Below are experts of layer 9 (counted from 0) of a mixture-of-experts language model. Rows are named router (the router's row for the expert), gate (a neuron's input weights, with its number), up (a neuron's input weights, with its number), down (a neuron's output weights, with its number) and show model dimensions 0-95. Each number is 128 + 32 x the weight over its row's rms, rounded and kept within 0 to 255. Numbers have three digits each.
After each expert's rows: a language model's description of what the expert responds to; "gets" lists some tokens that make up at least twice as much of what it gets as of all text. This comes from a sample of Wikipedia text that the model never trained on. Tokens count by the router's weight.

# expert 56
router:129069179117182182164125127158168092120122110103129135085102114095134066148172107155181164119108113116152124127105119142119129151150128132163182102161096143159163093087133144106157146092135114228052137118140109146157130170176105142160130093159185136132054130160110088149176123084162108081
gate4:171077147189173124114087150132137110137087163096152131092084134096173173115159161140110119145118174109116168066147118097133103061083129131125105060106126167199097098093135128112049161094111089143139133135181147113106082100103140132110149097134145142123075069148084084147140187107119108111
up4:076166157114109151129143077122080135123177103115142154052149131186177131171147164141055130085163061165135155163103143148130128125131135148064161161124114141169133127091073137114107149118145141076131160158148181114101181187070092140166141161102136129116154142103087111137159143147161188163
down4:087125126111114113090107219147168150164149108102159083107134155078166119121138122111100163136142161144130134124102176128180155152154136190134173106131162180133129112205113130122148166106113162149090153107163137110179186093130156060123127116119200131116097088050175105058104124135137137141
Vowel pieces like a/ai. Single vowels or short vowel pieces inside or ending words, often in taxon, Asian or foreign names, such as brachydactyla, Afghanistan, weather.
gets: "a", "i", "ai", "an", "ia", "h"

# expert 37
router:103091146119170138144080082145159110110070127128098152120120159105092083123130049143160172171164096124185146089126098178055129088161119130143136073133164114136116077090122112137090134138105130208096135120118099110138111157137117139098171144113145104129079125193075052118155122073120166156
gate1:109089124188171181174061104154090127101108112121080104091130169120176120171133074095154098162194164147113114121143167135154082108151105116113102165147134114163097078098117112121171104158209124159141098137149092182139163120157128111128133142057131164146140097128072079115145175124141178156
up1:105164115172122100125093141098141095094163183153088163210109126135143176142174107091088132071109096123089118116120111111136158121105140106153157136139121147112148137133123160129119133201104158137168099104128088137150178153059088148126141136217075113124139096091085111175120190046156153106
down1:094144157139158104178095106162110153131175099138138123073130163074180108130139100107098126140091137081111172086139095155148160097128096124122088156148064110107102079125164184095143162136108125189157080097177111168137122172103109088189158114189122098148136129117104114115155066161093063080
Country and continent stems. Opening stems of country, region and nationality names, mostly United States, Europe, Pakistan, Asia, Scotland, plus et pieces like skeletal.
gets: "et", "United ", "si", "Scot", "Is", "Pakist"

# expert 62
router:085100159142183127140094125119148081144090129126107071071142096145098070144088098098098127135104078130167076129180136140090157098155119078112154062113144144124126177122100069108152103076103130176104118160145049059134129169123100109125160086180118112125056127149100115096144140128156093126
gate1:151140140117118060192146129037133110177070132133110069145156106058193098147147109124167162123174198116117111119112122150119132126096171127170138144169153137147101122102109049140181125111085107169151127125094124097097127130103091153104139109125104094131111180114169156140130128158076192153
up1:133072098174162086133087081097121145118130078169099147118174129142169119105142090163120185116100169090179134171101170086112153126119138147144112106118129186120082204094124142148155087127180061109144130144151108121153075173085125094173152164133200118164134151114162076096085102141115141124
down1:110156112143144198099109129094088132141147140054118116043162151110112105156158052069108156149141109148093182151113170127082167159102112088086167127137151149088138079165110168091120156105055130139147087116187127114120185106090111124164107124162132120142085090126108091092141130099095117158
Lowercase consonant-cluster openers. Word-start lowercase pieces after an article, like fl, bl, sl, od in today, Col, hear, jud, as in flaps, slogan, cranial.
gets: "od", "fl", "bl", "Bl", "ro", "min"

# expert 61
router:129107154111151164175120125091148114107158156116098108145138131134119066140126122183131123167098102123170142151183139162075159117101146126207179093157088136156128073081083114145168171140095129148091114147165131121178104124165058160130120139151188098086148166209097079105192144110139156129
gate4:143089160091056129166098119094141111108156157142109077134180079100134104130091184139164114130128109079191104176197131120116075146096139147146166171117137142100132153124063162114148119155142084189160126112143185141097180111087164128117135091113182139105122152180075084140124096081096128115
up4:126125145136128100093087139098147125175102117151115101152159127108099074132102098186059104156108091080177128098126100068115208137148169074168160124130123108100159167138124129143162098220158145141155137129111174097139112152087121166137076149145065166142141141105135119041155162128159147151
down4:151129128130142117085168117108163120133128094161221152163142104171090101159183077132086131094135105099142171165050150138140079153162094109109130135096123080061089070145153136128158112088107137132096125130130162120080144111166098168100140103112167205181120156153077121132082111165121132164
Silent e and occupation stems. Mid-word e before suffixes and occupation-word stems, such as fleeing, refugees, footballer, engineer, commissioner, teacher.
gets: "e", "ae", "ight", "te", "ade", "lead"

# expert 58
router:074103141064158128094062092120138099131083147157059135149168140101129090160130123168121153094091069137136098072154079181114119136103130136143178082094076102134138126147084122179187166112095112139097131136146062155175113145145103148152161117140182138106131133135096095093168084067141101113
gate0:158139180137099125122081065141077087149161149129117147127176167132151133184154120128121081108130124122146174129105069206165087116127111135104134182118121158167096140148196143183130107102147117151146109136129134053188075141118073155112199183153127132140135158138088115103170148088118111177
up0:183126132140116134129071158156235170127137145063130174122101115113127087146161127149051143147162103107171112130111135106139079117133114089138207155109134124116071206112134128117171168097137147183149106083152113149131146128120090115087097117144091153159096105127138202111172113150162130150
down0:072123130097151156179132128160153114085166174129125157123172133110099090147155139144109089124119121197117125119087089156136130109142042125132121142135138153168140097187112082121115131153128138165139122155115107189165098153085108111111126200137152178145183162245124147185130122102185137112
Determiners before nouns. Determiners and possessives beginning a noun phrase, such as the, this, his, these, same, often after a verb or preposition.
gets: "the ", "The ", "his ", "this ", "This ", "s "

# expert 25
router:135086186142179203139120124172153094152132121090071138146150140121105121148130093155142148110085111108158136162153122163079136147083110119158189087110089117151168114131177133148177162100147112170091110135122101113134077141160084192133114144137206128125072099216093079139173133141158107138
gate4:137145124099152207092114148130108179153186140137139096129072111098133142095098083206120105122083097161127135139134104172178091154129111082149147080125129104172159125160150104097179177097147109168099092148090134055179159119144131117138068092138172141151130114127137100103100082165058165112
up4:096085189138113108115123137141098170107093095113114122114154086058115147106111093095136106102085108134141102140084130162137130141096161072139198099130150087124113144120140157121186112122158071170156087096175132145076097092086165142140150150146178137180117035139120155112064125106093063118
down4:125108142159162145125170171093166142137120094132123123155126195171101097154081109120046159160147186128137129147194158092120176146072086152092164160135097151131117183112167113083104125095117157135146133088098130095162125154120121139083180141116187120149146145154110120146215167163169171084
Place and name endings. Final syllables of place and personal names, often Romance-looking, such as Laona, Governorate, Montreal, Rubinato, plus word endings like alternative.
gets: "a", "o", "ia", "e", "ate", "to"

# expert 60
router:099091149094154170134106078110159112193064147140130128140110106120133098138154121118128118071066091144122104111118093162108117120169080174109200087155100103127085150144059109133180111066091079159124075159170082139156087123156118182153163126117170140109087148133105122111115083081157092153
gate3:146050106158076180076132108196184082134151140160138162156099095183145116176095130119189097142165153130113114170167155128088173135111136089073150128158119154162137135135129123104125152148079121158100063101161148133148167136112129117185173116128098145138150151124165187055103114147083113145
up3:123155125131167120098170061121146099158119000137089096178104182133128082120152150109136139174192144152142111178115172136145125134112086146109118158153175085133149131121092106085166140145073120097140153073139145172136117094108103127136088175147136120135117171126163134121080093165124055127
down3:145129150201097127115116172107121057118125119096092066159112097082157143128128109113156195083127126074157055155124151104147170126089112139126123154092137108118074078125078085165157162090159115115066130138135089138115089178154184120173161151135174133155100168118170129096139077093102117138
Possessives and J-names. Possessive 's after nouns, possessive pronouns like his, their, her, and initial J or month pieces, as in Jul, Jan, Jef-frey.
gets: "s ", "J", "his ", "their ", "her ", "' "

# expert 50
router:118073138114135150148119102108189091104081165113141153145163118100122057126106061120135170159133062138137096142157102143107140146169122104149090111119103109145121154131119140129110085060078134166104107176097063081097142121144094085147122142095145201084105101240135110098138133101109124120
gate0:132102108126139170099071140111092103108121162123126145198152108091117156168146076106161154152160122149115067109142105089128126166136109132087157102115111080137100183137081029137148108103095082171114082106135092131090150148126143088094156119138109131025119115184146135134176182112089129100
up0:160065190168134129146157106164147184118136122129104164107127103093150169105155126127158100085134120116107071103095096100136085143127161153104212132065149137120143106145081146169084113135057123109123125138163155077192130148077147169165152172120082149131135084098179069137109140145186123126
down0:124057134111121185099157104100119089073140071086153112141162084147101135162135162124096117139110173153140115105147093182110151131109098117112131131172171143150144113147101155101124169112141150112142170090110111092128104164099217062131064129117106126153118111166138147093243091120099106168
Consonant-r capital openers. Capitalized word-start pieces ending in r or similar, such as Car, Cor, Char, Ver, Wor, Mer, often list items, taxonomy pages.
gets: "Car", "Cor", "For", "Wal", "Par", "Char"

# expert 34
router:125086194135158093154071118094165088148056106142116131129167168083116100187157056131132136113116101124142099102166165136108170146188119114167151116091125072131141152121124123146126172128072140145117148183161089120147109145138114114119107113095163151119125135229090102104183140062169110112
gate0:111159115105146033135091116078098122184160113166064178093107162134161123154139131174134132187169177125158134090127162133122157144133141075136172104161161121107132113105149058111094171113090052154146135130144079152195125110152123085124104082125140108150090139144102113155197089141122136149
up0:151133106195103144186069164169076082103120101117110142149138116164121158191127127117094123080109104152119126068111136111107124184089135180203128194141168102134101114096146138158089128150127147111121092099132122144141117076161119196035175154163134142157120137129114146090099076138154143157
down0:150184143138147069168141090122163070080121167115126157120200124119076114121190146131123173140086174073144103126136103159152108116108096138185144118116158148130074123141112155117152113145102105083117085092154141104183117160160174065176109162082141146166160131123088146144076182088161104090
Prefix-like word starts. Opening pieces in, on, over, inter, high, con that begin a longer word, as in on-line, over-time, in-herited, High-er.
gets: "in", "In", "on", "Con", "inter", "high"

# expert 41
router:062078126098120120102083108094163105136111113147082088140128132151101124183141120196122166114093063079151076114162150136042130151167118173170138088092112128151137164116123116157157136080085126158108086132162101080208135144155099171119177111159125098093110167148153083090142108117149122124
gate2:124169105204149119153140167140135132096082111098154078116124134107132121174092117148162112117132065101071110149116097154169079069128097174146156142094143115155072068138146102084204165093110082176092105119133151175139174080147134183074110101151100148109139161160097116114095146080117127120
up2:116102134157075154126150161132088111094131071138120133146114222159114136140126171152177119159176041139176097131143111065126125131091133134120096103091087087172184124106010108113122101156144119080159118104166175103129111111137076089145127146150135136107132126136147081156097104127151144145
down2:168101165059129139117124128155135094098118107158177072233176140065158115133113121127102153129126165162117137124185159140132105125118116120085156134193092129130182119112145106150087126165123065089135078190126169111102074097122173159165148093134162169147129134076135130163116156183140119120
Table pipes, award words. Pipe separators in stat, chart and sports tables, plus words like high, total, Best, awarded, and Ph in Phylum.
gets: "| ", "Ph", "high ", "High ", "total ", "Best "

# expert 33
router:123059166102137144112101099108145076114104129169118156167132100086068081152123070123128165148096081088194050148145085191101098169125117163162147150130082106153159122158142115148136114082096140155096110170134058107145133115140101141160161155194164154123127168160100151150172117083110135133
gate1:144042205078166094043085084152164120089138149093190149121129129162118124177115131161105128122093148153136106125125136139101141121121113118164106130082034135148152055129141157157174168140132138137118108124079151150121119143115074134084128095133172101164103112180119145111098084123124105175
up1:115150144128125149104127113146085090089092089146134167088134118115124159151088162107145178117188104090095125155132110131140141115139082142128094107104132144166110108074173123137069114127106054228135167126174017154108160180136152131072131121090149170138147149109159111154117144191112147146
down1:129095136163154151125086102169104096100071091150098160126164141107155122133145080164147071175176145119143073164061084131088115104091065133083118179150147109155117103166089100145121153108156129119100135152154085131132142091134127147144082186123115095198200159132163160140164107197122107108
Coordinates and capital codes. Minute and second marks (′, ″) and degrees in map coordinates, plus capital letters starting codes or names like VCU, Xbox, M.
gets: "M", "V", "°", "′", "D", "″"

# expert 2
router:113090178122157135095156077145157092115061195135104114100139145139113119146119102135137119094114080127123092078120164156048146122143075118171148124115109037166142140123172104118116155088096084164123093173176094111103102163114066162150109150126130148135093101156068066102172140153100099132
gate1:039106089113132121119126085115205129115127127117155104120103101159122127167146131105075153087161146100099109121131140119190180128112135134145144132115165214183160121048134134151105146127093062129044101131109118136120082184109181092078109152114164143140100121147112132132099113183108124168
up1:179116164170114149143123139194123132145134091155132124043160121145153115071125103139130126112131083114095126142099124163107154139107077111077135106197114127057111140066124123107135136150138148009132107077143153146169134144147121133172180158060119128053077130105158118117140128126112117108
down1:130091163140121094144101068116109150091113103141135152117122149147073106130116155055109135145078137089160116148097183163154170143068116125135120066128105161107132161139104107116153163107102178169115087113134205109130081135120138115114145081216158139102119112114169159104126217085192131101
Word-start fragments after separators. Opening pieces of words and names, mostly right after table bars, colons or semicolons; chiefly bro/Bro in broken, brother, plus Ch, B, W, Ge.
gets: "; ", "bro", "Bro", "Ch", "B", "Ge"

# expert 29
router:091101155129163138140087073120130041120051128108095105140114164107073087127137130114092135177136101044166081172156099153093149149133126125105139110159100106186163154094123102188160079122078121170124154130115069110151129143167120159142184108118113171128116148181133095136137162090150089146
gate1:080139158127119092109162133085063072102112106133081147152138105085111124152177097116128091125081070131109052102119115071169120169145092176122159163179113115174079107115113119168137068112188124153148147118110098122141140124114125165180173177184118096117156119152157088106183129101159168132
up1:130173130099141120191171100158101121135127069105100079143152114201088128171087117127115155084088114104102120135164055122100045144112101102113141111113146127126105131119117200099131172118148153129167146180143143193086128126072182110101129153095051164129112149125161115157101126093140075130
down1:081122141124148116196103160128151065096164079087111115111150106123134140086095114122081087197154132110152136131131163093122132099131152170103161190175134129103175163195160108136117087158111070164087162158118086121111115083159157159153094133119106191152176091157166096144134136134060110091
Single capitals, "it". Lone capital letters starting abbreviations in stat lists and tables, e.g. I-MS, I-OW, M-E-O, and the piece "it".
gets: "I", "E", "it", "ES", "is", "EN"

# expert 59
router:077096156096123129157075072114108107136074168155120135137159139094168106121135110176123133111104076158183106095137132119128137171140135153164148099107078089168108171081077162145141102108059109196054133119133083128141061148146107135144169082109087160099101090138133089110190124081126104114
gate0:101145129115160091152153089158131108058089128150064095104166142123129121143167097091112114132065161101075170102198145112078148113104122130082100098094133073073119127113105148109150155166124159101045120145100115147131101137168127044110093116120183120094093132113154141152183140089175130150
up0:129107182119126099111134101115074136168124157124133133112188094116107107046094146120158121110122130159168186114171077119094097136139064159163142118176072158117196075162110102106112141092134125122183144109136107150165105213136164132154119116144091135097074116149212110136116112105141150182
down0:120153100117153171105105157111082132189149181108144150169121138107091028140114067150108058129099138117150111168156096105098162076160185119133093143146118107150132107136182163168167130131130097141137155146131102104195122126136144103167131127102142176113168103115071159143201194093108104138
Indefinite article, quantifiers. The article "a" after verbs or prepositions, plus quantifiers like much, very, no, every, several, e.g. predicted a high risk.
gets: "a ", "an ", "A ", "no ", "tur", "very "

# expert 14
router:122067155072151161170119083111092112164068144137146140157109082082090139152149076170163129145087099140177107091112123156105155140140141087150164096107081133157142117090150115107168131085080087166086139237153072117179136125117079121143107130146131156100115138158090113121139143145178112077
gate0:084107153078078128104137070106170049104072095143098075166148134107097156087123091136163138174107120089168146147106122107115111186165137126149160192177122143167121146134109142153146168079085129201110088143112138137115130161135109072096118090135121179161099141123204160174114137105140130106
up0:134111131149130158057091125157161112140135155163154182140123135068124152124110138088113115178022153179058164158129123085115101180134142108124142143081123200156094087149100119115171079113089124159129135121168128138101124081101175102162137123143094126150128105140141165106122029138156143115
down0:175133134113147143102146091149061126159203108171143169164113141115198126122108106133063153159102157155137093135133170113101155115110115098068144089152159155137091158102123111162138108167185146173124172136183108116146135160075137183122165183096100112101100129056160124099143104102094196131
Infobox field colons. Colon after a field label in infobox-style lists, such as Founded:, Date of birth:, Cost:; also semicolons and ): separators.
gets: ": ", "; ", "- ", "): ", "); ", "by "

# expert 24
router:142107147074152118174081114140157064168142132119116110104172079089120094134182105135169159115143132099149069141137101173069090104146081135072114110060107145177108130113072106175143156117115124144029099175133118119129116127098076139144130140139145155140115151174097088088195110104152107109
gate3:129149158140141112095090119145141098152160064140152125113128100107150076118106096090137106144214173131142168167148108195072151108112092077106114154129056186104129199150136132142117122124131093203091098095045106165100117152111116154120157168097089108129113153110157079153165157125120114108
up3:108158126077115093147096102053130168161144098143165118077126130126088086186118109156151137175092137078188127127167137111089131139080138152100125094152124143179164160139105094135126112110131192093131170126136151121103112125103079163239099097167170139147114146091094135150168180155095140167
down3:111098104111137096131095182103110198169133118110088075088113117126155127132167181151109145172155089123151098123115180164150119124129140133089142135052121115097079186143113157154088079116200127177062195114143129116137148053129145118137114095173102111096144077102136111184114145097111163140
Latinate word stems. Opening stem pieces of Latinate words that need a suffix to finish, such as offic-e, Reg-iment, inv-ade, requ-, prov-ince.
gets: "ran", "im", "offic", "comm", "med", "spec"

# expert 49
router:111101153112143153145120121113155095117093191159121078118129108107130088107145125090136142112128096127197103130164058182095117135133077095120186072126088069204144129109115111120135176095095110152097077141191105076164104138108123141159139095171182122137159152155077139125199077127125155102
gate4:140108121181217159136092164159134100149137177120176099128125099102141125126116128167124101116119109189086085105153147150091138125092096124104156081151098114156127141143108127130120077050125149059117152143114173104143083173110168178132186107119133091121175192155137058105175152106115087163
up4:101149117103116132126120077094152031088108127162124143072116120124125090167092077183119191107105173170152150148146074172123138134153115185089147155103147170167123132107127135132119074136150175146098137105158128134076174063073135154148130128130068114130081125146141113195117181100096133097
down4:134096146101145162123080150138137084167140140132108125121099130145172104117134101160147087065158057161159136091120063158091142122163077131084099167166140152101155137086150151128132155141146120098103161049118158188102152111086115084227178100058106156119105123107165117134134120161097157126
Letter m and -ment suffixes. The letter m or M inside words and suffixes like -ment, -ism, -ation, as in crimes, department, baptismal, female, p.m.
gets: "m", "M", "ment", "om", "ym", "ism"

# expert 5
router:090100147071157181157078106130143095150072128135087110159123138109092107152179078113120156139126120115194091094173116149070153133129092134126156046107092118169133115141068123152178144095102125162090113159126079148174073141118120114160142082155121122057113090144114072131159078103170143131
gate1:112125154074157136127135088103140121149114120093139065186160107184115145149147107105106146092135098174166117175135168146096157133162140141157098132166103188135142172140114137120102129090142103127121122174148145141211161138112179112110124061136134079120124137173177145127085106220161183206
up1:098121160114107133135121087158132133127111136117147117137072068111081102073149134112135146116177102133121101156213098151103112093176113067083068073112089147158058117201093127158175104120128161104127093143146099034102161115134170146158140113168130126091167104122122156101123148157093164132
down1:100096123097123132113158112133089081127141140105154078120169147114121145162102163135122112177135198152111145235120156126151098088136116098136095069130117153089113141132142162150098124122131178113179145127041100194079205134140149116146162097123117116107131066143143096108101107194126122071
Definite article "the". The word "the" after prepositions like of, in, by, before institution or place names, e.g. of the Royal Society, by the Government.
gets: "the ", "The ", "= ", "reme ", "its ", "their "

# expert 4
router:063099170100167127164102091154121125153123145133087164091109083079093035116145114143180177118091101094142098163168084169101107126121139132131142120120095123196123095097117149170139088090099110142104088203172071115153118132140081151116136076129164129122100116154137145080151112111112064095
gate4:093124100105147148135098100128137144154116163101116113109183138145109053117113133080150161064133131114166136087144117116129121148136147043125142121098104138173139151086146146141126134137073174105155167159107127127132119089098148182131120168163125202139182178116186123066198147124138024130
up4:147127077167161147105011151104135139096053124155158133121076138106101158132106129152044116150115120141127150093081166077117182136115114083111092106130105144130195118170129091130127089125138123140099113122159109107118116100117122119106077189129098214107143152136177088114112105132175158129
down4:117158105139140083201078134106139076162192176094118147176098111091159211143107107122115142143166107142198120113080106171122156154101134197133159161152091114119124153085127113150081133137167128090069167148127122107098149146111148103104104124175115101188123139168119172079128117163119174168
Clause-ending commas, digits. Commas closing a clause or introductory phrase, often after years or places, plus final year digits like 201|5 and 199.
gets: ", ", "5 ", "7 ", "3 ", "6 ", "8 "

# expert 28
router:089085130104211130137127094148162121134132141121125092126144103096115115143107100121087156126097091103149129145161117118095095118140057091170134071123121088148065150121098141123138160042067120147155059098115079095139175120140113155162164117154166093117123095184146089065184098099164151090
gate1:158149111088119125105157125104115143150117112150144030157079122086129121103120153160106147155131108131144078121085084175110143106120169087149140130064085128155118087107135167162145171109158118162184080155105143114174170158109136120065147054157085124152170095165088112086129093138183175083
up1:128115133197127091127147185201151095189139110143078098097114155171170113116051108138065127091143158124102171123071118170094162098150160152123144134124132087127109174089109103096150092115146141151115182127128142126111129150182142143106093143112118117156123210138119163092164159166096173063
down1:089119203147178163116070110096129111093187138129129169145089135147134137138107075118129169096113131199128145140094122155117095194169154102136105190117131142089147074104124046123092112075101153143137159140099133171078150166159084142157117194123163099091131150087140134090123112133178097144
Word-initial ap/col pieces. First pieces of split words and names, especially ap, Col, Am, Tri, Hon, as in ap-prenticed, we-ap-on, Col-en.
gets: "ap", "Col", "Am", "col", "Ap", "Tri"

# expert 42
router:079078126104130147124085101118182110154075116133129140160148161120110064193140097137102156140116089135151104087142117134110160158131143162113139043123101114166126148132114124140161104099085099186060132186117023110152088137150076162173148103138143164096130166137130105096151104079171104120
gate1:117153130120102104032076134106109099161095130132179105150129139139120128159115057119108158101138136123161134075142165163114112087109172081152137100087133168177176150174135073156101086149137161169139151130151153099080153130098132149158143061168134091165156085184074146095140087158127115184
up1:082137104117111151186089137173077113149107118117133170133162046155161122156061084113148085092116077145102081083084136115193103155122184120130108079142154121136138114100117121134154144113087134191115088133164085107102141107106158146123121136189109112085200116163109144149079122150136176182
down1:138128094130140169195069131159103174124127115139137152170135176109080163193112148190102168141108143119118126091125093172156097123143144104108141086124133068104123141094116070144104158154121136108073191111133159118137129173175082145192161118146131128147139136000153123116102110160130146145
Articles and determiners. Articles and possessive determiners starting a noun phrase, mostly sentence-initial The or the, also a, Its, His, My, whose.
gets: "The ", "the ", "a ", "A ", "s ", "its "

# expert 11
router:081072141075196188125113126128133080172112169115087127135113137104084084083129058151173160142112119144187094092189118157109153128161132131163105116113114129157108121072114145155115153112127142171115133177194097094139138160129091165116161166117129166096128175155103076056171134093135132108
gate4:085145158122160157117147148129111097118134176122076120116123171122181158163086159129100148130128137082111094201196098127113120100174146110097137137140170146134101120122083139126094161155194096093091116134115125163043110147098138139153096155108086170131172123189175054175130118066153133176
up4:148090138118067118085126155119129166155134105183132157140109126179116101064132142135117126094148110137119180089133135136181104055134118079154089154118162100116124147097071107168072148087055124154109105100133112106137141186092104112074104132100166151156099074139138078071127116036130111137
down4:110169083128123118115210120121157106147100165118202127198104113184089094131155181117110181183132091179172109165120117076164131137094120162142118123150077101132116146158113099120172121125168117124129153067146138063131109081144082161185090147111125094107110188121135132094141133145173142169
Year-initial digits. First three digits of a four-digit year after "in", commas, parentheses or dashes in dates and tables, e.g. 196|4, 201|6, 192|0.
gets: "201", "200", "202", "199", "198", "197"

# expert 36
router:150031132155140162164092065103151047138136178128105130131088153071093101171116105169137176111115096105167068122120160118094174141093128105141160139119122118167108119117093137151141143099115098185102082150175100076154120156129082125136104111128135141115105181176077103095175119103180121149
gate4:111094097085119096119177033151144127131176095119127153173057144133129143112162129115152182150102071141182136130131123102102080085123125132153101130130086144140141060150139178122083165094150067127139168142083096141118154133112151111099136152146067172063088157172145149104127104165132135063
up4:106139074132113089137152133125192091172104103173072181113142134117158111140036119195146089173099086074138156131120096102151133169099134069133127119092166096127069176174155088178140094144129153179117170151101164148118183108192094133124132128117160102166135127104118136150142096128152104119
down4:095142097159227085146114099115163161080154106090107098162130120173128112146145048160092158113137147118072142112150141188123132114120106112108167109130129103222162125125096125101134114106084091123071075115079147143160136147135166120113108154111095110110101138049118133190142106131076108157
Parenthesized numbers and units. Tokens right after an opening parenthesis, minus sign or slash in tables, such as converted units, goal counts and negative temperatures, like (−4.0), (0), in.
gets: "(", "0", "1", "−", "2", "+"